Weights of a small mixture-of-experts language model, trained from scratch on English Wikipedia.
Experts: 128 experts in each of 6 layers, a sigmoid router.
Below are experts of layer 5 (counted from 0) of a mixture-of-experts language model. Rows are named router (the router's row for the expert) and show model dimensions 224-335. Each number is 128 + 24 x the weight over its row's rms, rounded and kept within 0 to 255.
Before each expert's rows: "comes after" lists some tokens at least twice as common just before its tokens as in all text. This comes from a sample of Wikipedia text that the model never trained on. Tokens count by the router's weight.

# expert 22
comes after: " the", " of", " The", "|", " Reg", ")"
router [125  99  87 130 142 142  92 105 139 120 126 154 132 129 111 120 120 138  93 143 101 129 136 110 151 120 141  90 147 130 107 109 147 114 122 128 111 109 147 138 128  89 119 128 133 116 115 143 116 174 145 107  93 140 136 127 160 149 164 136 165 153  87 148 174 111 131 146 131 111 153 118 137 134 152 113 131 133 123 136 166 137 175 134 121 107 161 129  76 110 114 205 120 119 139 161  70 164 107 137 111 123  98 132 136 113  87 143 166  94 169 144]

# expert 49
comes after: " |", ";", "|", " |\n", "–", ".\n"
router [102 167  92 117 153 171 131  97 110  84 139 171 115  92  98  91 110 112 139 135 121 110 116 106 150 109 116  73 136 131 149 103 182 120 114  99 105 124 124 157 132 113 147 117 109 107 125 128 170 162 115 106 157 156 182 121 125 104  97 129 137 164 102 136 176 110 127 149 124 133 137 125 175 172 111 105 157 146 145 147 105 160 212 144 120 143 146  96  87 116 182 162 105 148 110 136 139 130 100 133 129 107 132 150 117 124 105 127 144 124 119 117]

# expert 47
comes after: "\n", " |\n", "0", "1", ")\n", ";"
router [ 90 126  95 139 132 179 104 108 126 119 134 165 139 118 133 122 163 142 123 128  79 121 125 128 157 154 121 131 147 150 128 121 141 157 113 129 121 129 172 141 116 108 176 132 100 132 137 119 150 138 138  80 118  98 144 137 123 101 135  87 147 162 110 138 154 121 113 162 123 119 119 143 122 123 129 151 151  97 156 120 149 133 221 123 189 123 162  99  93 113 138 179 116 131  67 150 132 148 148 118  96 128 141 100 112 100 133 100 123  84 141 127]

# expert 9
comes after: "0", "8", "3", "1", "4", "5"
router [ 68 140  92 135 128 132 109 103  99 128 117 174 118 149  98  69 124 142 104 182 114 148 146 137  90 104 104 131 128 142 159 143 132 161 117 121 131 137  90 123 125 100 112 138 145 112 122 100 141 137 134 139 106 142 132 111 101 126 110 163 128 145 113 140 144  92 166 203 135  92 127 139 104 147 118  92 175 120 109 149 118 152 224 141 145 103 144  87 109 105 109 178 136 106 148 141 111 146 107 128  82 109 112 164 110 118 135 108 126 121 150 152]

# expert 93
comes after: "0", "3", "5", "1", "2", "4"
router [ 77 114  93  79 166 170 103 146  72 152 168 165 147 124 137 122 127 135 118 158 138 154 118 133 124 114 106 134 123 154 139 130 146 135 134  90 127 125 143 166 101 122 105 135 127 104 144 139 146 173 107 121 118 120 124 121 116 131 105 116  95 136 107 128 185 126 134 173 141 135  89 151 115 114 174 101 179  95  85 179 157 148 183 134 134 105 170 134 119 126 123 174 129 143 128 143 124 159 128 122  96 111 116 155 101  70 155 114 154  97 162 130]

# expert 46
comes after: ",", ".", " that", " and", " but", "\""
router [ 92  91 102  99 145 157 131  94 106 127 148 131  86 161  98  94 138 158  97 133 131  91  99  91 119  90 131 113 157 143 138 104 166 186 115 117 110 143 132 114 121  86 134 145 116 121 123 126 128 150 133 120 183 138 154 123 111 152 176 144 147 160 114 125 130 109 138 145  91 150 117 138 127 120 111 119 154 169  85 160 139 190 164 167 134 114 152 121  95 122 143 169 149 127 136 151 118 104 117 121 127 113 164 148 129  92  82 132 126 138 149 128]

# expert 101
comes after: " \"", ".", " that", ",", " is", " of"
router [ 83 111  79 131 137 154 118 146  83  56 127 142 126 113 124 115 135 150 100 131 102 125 139  74 109 108 132 122 118 138 132 157 171 149 134  82 108 131 137 125 117  99 163 136 101 142 136 127 129 151 151 159 121 122 181 120 115 133 155 149 136 164 107 143 163 121 113 136 122 137 107 116 105 147 160 111 161 133 126 138 143 160 148 145 159 123 155 113 124 110 136 161 129 120 109 148 159 108 117 105 115 144 120 152 113  93 113 117 110 109 186 134]

# expert 78
comes after: " (", " |\n", "(", "\"", " zone", " medalist"
router [ 78 105 116 109 152 141 141  97  81  91 144 149 143 102 133 128 154 169 123 133 116 162 118 132 131  99 108 119 123 158 112 131 154 147 116 118  99  97 118 109 115 111 129 141 116 115 130 158 172 153 122 132 125 141 149 143 127 118 129  91  99 136  85 139 137 146 106 160  94 146 112 123 146 146 159 113 138 136 115 126 147 203 216 142 165 144 141 121 114 106  92 189 115 130  84 152 123 151  88 118  88 100 146 157 117  60  90 121 172 108 160 150]

# expert 99
comes after: " |\n", "-", "|", "\n\n", "3", "4"
router [116 120  94 119 154 109 127 120 118 117 145 141 114 134 128  78 115 146  92 161  97 151 107 117 118  98 119 116 128 134 110 113 135 140 133 111 103 107 132 123 120 110 118 149 105 112 149 156 154 131 128 109 131 127 149 118 123 130 115 105 118 150 119 122 142 112 107 167 113 136 112 150 126 146 150 109 154 148 136 172 134 122 224 150 109 144 161 116 132  98 144 200 113 117 119 127 129 150  79 117 111 121 138 172 136 107  89 105 108  72 139 156]

# expert 4
comes after: " |", ";", " and", ":", " (", " with"
router [ 75 138  70 157 133 167 100 153  83 120 122 147 123 134  77 106 108 120  86 145 122 117 127 156 115  97  86 122 113  99 140 104 155 115 129 123 114 131 101 158 118 126 176 108 103 126 146 157 129 144 122 129 142  90 136 122  73 139 139 101  99 156 136 144 174 103 118 162 127 175 125 119 117 106 119  97 135 150 121 140 144 150 195 163 120  89 163  91 110 113 141 203 156  97 104 141 168 124 140  75 113 154 106 128  97 109 131 138 144  64 176 154]

# expert 8
comes after: " the", " The", "The", " this", " This", "'s"
router [119 133  56 131 132 124  99 119  99 155 155 174 127 134  74  84 145 148  80 134 103 125  99  89 177  87 113 117 169 139 156  96 136 150  94 100 111 106 149 100 128 132 139 126 127 125 107 129 131 148 127 106 137 121 167 138 157 130 161 146 181 180 100 128 149  98 127 177 102 139 104 120 119 122 137  93 142 159 138 115 140 140 149 125 109 110 160 111 109 101 141 192  92 114 143 159 127 120  87 145 139 100 118 127 115  93 111 160 147 129 149 141]

# expert 127
comes after: " on", " ", "On", " On", " October", " September"
router [109 161 107 119 175 145 112 132  97 101 110 141 109 113  68 125 156 122 121 141  97 118 144 103 105  90 130 131  86 120 131 114 130 154 166  97 131 117 138 151 139 134 119 124 107 172 142 124 161 152 150 134 106 110 165 120 123 141 123 100 125 148  88 146 148 111 146 136 101 115 144 137 107 103 174  88 123 130 127 146 126 170 175 152 135 164 190 113 154 107 156 152 146 120 132 160 146 134 148  46 137 125  97 162 116 115 118 123  97  81 130 127]

# expert 104
comes after: ",", ".", ".\n\n", " when", " that", " The"
router [114 144  55 101 136 134  95 150 103 124 130 166 106 115  78 119 106 139 135 142 101 103  89  66 133 114 116 121 149 133 122 122 159 134 127 132  78 129 139 111 118 103 107 119 139 133 109 109 170 163 152 106 152 128 134 162 136 137 107 143 153 162 114 163 153  68 111 149 101 121 103 154 132 127 113  97 141 148 147 153 158 154 169 137 153 143 153 111  76  92 128 173 117 146 114 147 157 155  96  88 140 101  73 132 128  97 124 131 136 139 153 141]

# expert 50
comes after: " to", " was", " he", " not", " also", " and"
router [108 104 124 148 137 163 141 104 114 101 129 165  96 130  73  86 127 105 131 143 102 112 143 119 140 125 127 138 135 138 148 146 163 184 143  58 104 119 141 145 156 156 143 117 104 122 118 114 129 151 138 115 118 142 123 147 114 106 134  84 143 178 127 151 137 117 124 143 142 131 117 148 106 184 142  90 115 149 123 167 128 174 140 138 112  99 144 139  88 114 145 157 108 162  64 163 142 140 109 110 114  95 133 135 100  76  95  94 155 106 174 118]

# expert 40
comes after: " |", " |\n", ")", "|", " Championships", " place"
router [ 96 105  70 133 143 153 119 101 115 108 145 166 107 155 138 108 129 146 133 152 108 122 138 108 115  80 142  97 122 105 111 172 149 146 171 101  97 124 129 138 130 174 159 133 119 129 138 110 135 181 129 117 135 129 153  97 122 111 109 119 154 154 102 133 140 110 124 138 136 163 135 141 125 125 108  81 131 117 134 154 131 144 169 115 133 150 168 116 135 104 149 156 144 109 124 120  89 124 102 149 104 126 109 154 104 134 117 134 118 108 137 125]

# expert 82
comes after: "2", " in", " ", " In", "In", ","
router [102 162 101 134 172 164 137 127 101 108 142 185 124 134 106 102 125 170 101 136 108 123  87 105  90 116 122 125 107 132 129 155 122 142 152 109 123 132 111 136 156 121 116 134 100 118 130 148 103 180 144 126 156 105 159 132 164 150 149  98 148 155 123 119 120 127 118 159  81 115 114 121 139 111 132 141 126 124  97 142 134 148 158 106 124 120 149 133 114 142 106 171 109 114 123 120 110  85 114 128 123 136 140 113  95 101 145 132 138  74 206 140]

# expert 66
comes after: " |", "0", "2", "|", "9", ";"
router [105 114  83 106 131 156  88  90  92 127 128 164 129 129 102 124 130 104 121 177 115 143  88 105 154  77 109  87 113 125 102 114 164 104 121  98  90 144 143 124 113 134 156 138  53 130 153 163 170 126 162 114 125 104 141 159 119 141  68 125 113 166  88 145 137 165 106 149 129 139 123 131 107 117 147  94 160 140 137 197 100 175 210 186 143 144 166 127 118  85 156 151 136 136  99 113 125 124 115 135 110 122 129 155 137 147 106 114 143  88 152 139]

# expert 112
comes after: " was", ",", " also", " and", " he", " is"
router [108 114 110 133 114 125 126 135  67  98 129 165 125 140  83  92 147 113 153 138 116 122 105 117 140 129 128  86 109 125 144 125 185 157 116 111  85 110 125 117 131  92 148 155 106 123 130  81 130 146 135 109 152 156 107 140 123 122 138  55 123 141 160 138 122 112 122 128 110 127 129 165 114 164 158 110 122 124 114 179  87 160 150 117 115 162 129 109 107 123 136 180 140 163  76 142  89 155 115 105 127 110 144 100  89  99 124 111 145 128 157 129]

# expert 35
comes after: " |", "|", ",", ";", ":", " in"
router [ 91 120  88 149 141 149  94 142 109 104 152 162 117 121  96 118 116 128  98 149  98 131 124 101 117  93  82 117 162 140 109 119 163 136 143  79  94 104 153  81 112 109 136 156 102 147  94 140 159 154 155 106 151 132 161 143 119 160 139 128 138 162 130 137 150 110  85 160  87 116 107 152  88 140 134 103 138 139 131 169 122 159 199 132 141 118 178 126 138  96 114  90 102 138 146 130 106 139 125 126 126  95 121 140 113  75 147 102 137 113 153 140]

# expert 126
comes after: " a", " as", " is", " an", " of", " with"
router [ 95 110  86 148 150 136  72 149 114  60 139 180 102 132 110  94 158 154 112 143 113 138 152  92 153 100 106 100 119 107 143 109 144 159 162 112 118 105 130 148 120 107 146 124  91 131 150 126 148 165 123 118 118 140 181 119 139 116 137  99 137 145 140 117 114 101  98 168 110 139  95 167 115 141 145  99 189 117 110 163 125 168 140 143 129 181 179  87  94 101 118 166 120 118 104 134 141 134 127  95 124  93 108 125 133  97 128 103 137 104 136 135]

# expert 64
comes after: " |\n", "\n\n", "0", " |\n\n", "|", ")"
router [ 72 157  94 155 125 140 130  95 144 116 179 171  97 118 131 139 178 151 133 169 130 106 152 140 123 102 131 105 152 137 113  97 131 138 122 159 110 122 164 149 107  75 145 152 128 131 137 104 121 189 141 108 121 102 136 175  87 153 119 109 111 125 100 160 137 146 126 157 111 155 102  83 118 138 155 153 180 110 134 141 119 156 200 157 202 110 126 112  58  92 127 192 135 137 118 142 160 138 123 141 109 100 122 147 145 103 102 107 128 102 162 114]

# expert 21
comes after: ",", " and", ".", " but", " where", " well"
router [ 89 168 128 129 183 137 102 129  72 101 126 152 109  97 139 108 117 154 111 138 121 122 116  78 157 120 100  98 119 155 154 146 162 140 149 148 138 103 143 128  95 103 139 121  98 108  96 126 148 165 142 111 168 126 128 135 127 131 145 134 140 162 122 173 111 121 139 149  95 112 140 117 117  88  96  96 173 123 118 181 143 162 135 155 126 150 161 115  97 119 126 182 136 166 107 158 138 136 134  98  84 113 112 132  96 129 164 144 142 115 129 117]

# expert 23
comes after: "|", " |", " |\n", " Party", " election", " Candidate"
router [102 128  63 144 132 154 101  89 112 106 119 153 124 119 121 136 121 143 142 164 120 160 138 118 109 137 139  74 111 135 152 101 155 148 160  84 114 134 155 117 145 107 112 150 117 143 152 140 135 152 104  84 126 130 134 135 123  96 130  96 132 144  89 149 143 121 125 131 106 131  92 131 139  99 134 141 185 114 140 121  94 119 158 144 150 130 140 139 128  90  96 168  93 121 147 139 137 136  81  91 111 114 155 150  88 111 132 112 136 113 152 161]

# expert 20
comes after: "\n", "7", "8", "0", "5", "3"
router [ 83 146 108  93 117 112 110 136 109  84 155 214 120 130 139 115 136 129 108 150 113 179 139 123 104 143 115 122 116 128 185 102 140 154 126 100 120 106 131 112 120 114 164 101 116 126 130 144 172 155 144 118 139 104 130 121 138 142 107 165 150 152 117 156 116 131 111 173 129 144  83 147 118 162 136 106 203 129 133 147 137 151 240 143 121 108 181 101 116 108 152 179 101 142 121 120 116 105 121 107  96 119 153 145 152 112 139  80 181 127 181 149]

# expert 44
comes after: " K", " T", " S", " N", " G", " B"
router [ 92 150  85 142 147 132 109 128 105 126 162 187 120 102  85 122 136 155 143 142 110 130 136 116 167 147 126 127 130 105 141 132 138 110 143 100 104  97 145 147 134  96 123 124 146 117 168 137 119 160 191 119 127 113 164 172 152 140 131 124 148 141 147 146 123 147 150 131 122 148  88 127 129 153 128  95 182 156 161 106 126 127 216 129 175 144 150 143  83 109 112 120 109 161  77 171  97 109  99 146 124 156 114 114 126 128 106 106 117  70 127 111]